From a checkpoint of a small mixture-of-experts model trained on Wikipedia.
Size: 8 layers, width 224, 55.9M parameters.
Training: a variant of Muon for the experts, 437M tokens, 6664 steps.
Below are experts of layer 2 (counted from 0) of a mixture-of-experts language model. Rows are named router (the router's row for the expert) and show model dimensions 0-223. Each number is 128 + 24 x the weight over its row's rms, rounded and kept within 0 to 255. Numbers have three digits each.
Before each expert's rows: "mostly gets" lists some tokens that are sent to it at least half of the time; "gets" lists some tokens that make up at least twice as much of what it gets as of all text. This comes from a sample of Wikipedia text that the model never trained on. Tokens count by the router's weight.

# expert 18
mostly gets: " (", " \"", " at", " from", " [", " '"
gets: " (", " \"", " at", " from", " [", " '"
router:126128150118150153124115128096129158144108123111145102164184148151140113123124136104131148129113130116091093160143112125103130116133090110090143120152118160137120098128137111133187162136116134139134121087102117119097110103094129115146103166086126138140195128092094098093104113127128148117120141131087179114125155156139144139063160150158131152110092093127144129125118166079160101143148156130116133177123146081150137134098161150168151134171111146141126126133117097160124121122093143103150120145115158122108179098156140131134140125105112133135107137109106165127154075208093128117141149176110097094100122147141108128170146141102145117162138094112137133115120145136119150093120

# expert 39
mostly gets: ".", ").", "\".", ".\"", "2.", " 3."
gets: ".", ").", "\".", ".\"", "2.", "3."
router:110156142126129136125136136152130159127122135055074107153127183134113118113123113101179138104126162114138094164133098095132145093100123138098158124145115117116109098193127133089132159094194112153091134112087113130125104132147145122119135137142146168144129114111153115132087096090152153121157121140140153111132140153130082095083139118174073160114110129110156155117125126135136100166135135130122139134120112093151115157145126143131108090135081130118136120153100129164142115134137121123124123151091138092108168129159155136174129134124106145098085135097150154146125093148107109151172148140103089132142130124156129128137147131092152118169087180135122109085099153119121160108153

# expert 42
mostly gets: " Won", "–0)", " Turkish", " Oklahoma", " BC", " Trump"
gets: " the", " former", " a", " Won", " Yes", " his"
router:135156155076144109133171127092118153140091120092092115161140148131124106136124118074142141107126150083125135158150100147149136092095107184117156099126152145114109117163106120129111177135141107159105161127104129164106130105120158100118123136129136158152124174131123092094092107124163167098152105154148148126141159153103121116108155135148102150139093110130156146152131161095176113112138117099110136145121095091138140149138154164132138123121134130115133136157098100163141125142118159130136075118118169116113136107132109112151145126120123134115111088119126143161152108145111099141147151175105088109105130145140086101155141199079135156186125167153130141111102131103130144086095

# expert 32
mostly gets: " by", " through", " By", " via", " According", " according"
gets: " by", " through", " the", " based", " via", " per"
router:108152151098162109116166117108143093148105119116109114182120134171134139145115130095137138135102119099138112140150118106150147097107127181096133109146142126108109113113093107118121135123132129113090163102113119137116137119099141112119128107156141122150128166117132129105113092131169181099139104162147158101108134166142135116169137153181102140178105152119165151152164157162152130163148093129132119108166162108129120182099117129095152128119132124137091144141093122189145114172104143115121116147078138110122153118137141128149143117085091146117098077114121153162143102118131131129147097134120088139142145155149080069156141174097141163113120121115105133098124137176118162090126

# expert 45
mostly gets: ":", " /", "):", " called", ");", ";"
gets: ":", ";", " /", ");", "):", " called"
router:104166107135154152141113127117086180130099135119101138123146173131138102160106112113113173132138157063128107160115128085147136106092081165123135121186131144117158109122106117129113149097141102158136111098118133173084146112131155068156114108138145147150157126117139107117104101132102165141137103136153121101123138159133096153132134129165118115179135092112160123149125124130187118160133144139127110156151114117160151151124122121134161113107131109097160146119125119166131160129122106097159133119096157136129175130101102116108115134105106149100132140122117167105090105159106112121119180167105111100136123137147112108134121197106139148151149166103105161097112186100134123124105

# expert 58
mostly gets: " the", " his", " their", " its", " her", "The"
gets: " the", " a", " The", " his", "The", " an"
router:131134151099119106128141077107119119131105123125098126132147198183147100159112130130155131090114112118145159150149131119183139093107111125110186128148114181148100121133118121110150147112125121142103154109111138141119118127114176113141100152129108139129148103140117114114087104144158145109144086172146142147152145163135120118072148121154099141146100085124171130111144169109133107136127094077120144164156097109158169126154136122143157091092085088099116147104114127156140125142124151091123109174131136105125157107145117110146143093091123119114103108127105125166170123132072121138136155171116124131084149152149116094121142192093146146112107177140124136147143141115141139116132

# expert 30
mostly gets: " I", " N", " J", " B", " V", " D"
gets: " A", " B", " I", "N", " D", " W"
router:123121140123146135148147098136154122140102132123091121159137195120144151114113103109121145123107137117103129171147138119160096094152107173156121102170155115141116116142101129115179193117130107123129138117106122162114097098081130127159142160121096143172130138129134103152085137125150176106116137141156166090099111128127124098136144133125091142131125094129162162115172107123140125121154123094132109124132113107113148121104181159108117121104075131157133126161132112171162137174129135071116111138127149096121134077165109127182142102119120135098104094135126134152120123138130079159168154119102122097101166142121123099137114162087148126151166164154129166085112118139131145119090

# expert 6
mostly gets: " He", " he", " She", " she", "He", " Ha"
gets: " He", " he", " she", " P", " S", " She"
router:127125142118116121159154085093154155128113130086133126141118141120124116147092103096140116100138143102140142164154129084181133119143134171133125104162157108125115121124125119124134176092121124144116142138110145177120118128101129092133098155145102132167131117132110144130118133125142155117144141157145175095111177116126117120094172087153102125156128098129134126123137162104134067123141093090135108142141118124108137163100152148139141109161092107098120160151112100142151129141130147107142106105088135116131178118175121137188157127114109138125127114100111146175127099166093068114172158114114104121083128111119091134175145182143148121142124152130154136107076131082172169109113

# expert 21
mostly gets: "iya", "aki", "yev", "kumar", "š", "esh"
gets: "a", "i", "u", "an", "k", "y"
router:103153160113116118119172085148074131134154123117055108143119139117128125175119100133130146117137117101119131150171129065112157115134127118110161129181169149111107122144104126118151173134130123157116134133109118187127134108092153086131122114121117156116132172142092091085114111140114120112157139144136110118164080135117093136145159159151114108161136145122124148164138115138161152121149130070110151151115111127155100134127149155138142149114076117100106146137093144129139138147136165134144105118146118132131111113117118135165136156133139139064119117121128120145164082115147100178147162144110120084097135123141131106122140151154184148141108143128153153107076166128135164087094

# expert 37
mostly gets: "ensis", "ium", "idae", "phone", "atus", "inae"
gets: "a", "o", "i", "us", "e", "ia"
router:133140143125142146133167093087094130133103098106082143114117130153149150133118154141143117144076105095118107178106125100120147114139099155090131136141141128089102120154095151159143144128124131148114143130117123205116138142117159113103134109106135149115139134112129104095108089126120165148127141144156132112161122156098094092136147148120111129137101143098135089163126158151142132131150089111128169149141088121160144120133125150157208141110116107147131114125075141119151103137106141114119087129133187124088141140185126144176171103084130135066130116100104125098171125143136075144180123174120124116131128139127121087104144133129137140142150141129155154110093139101119114101107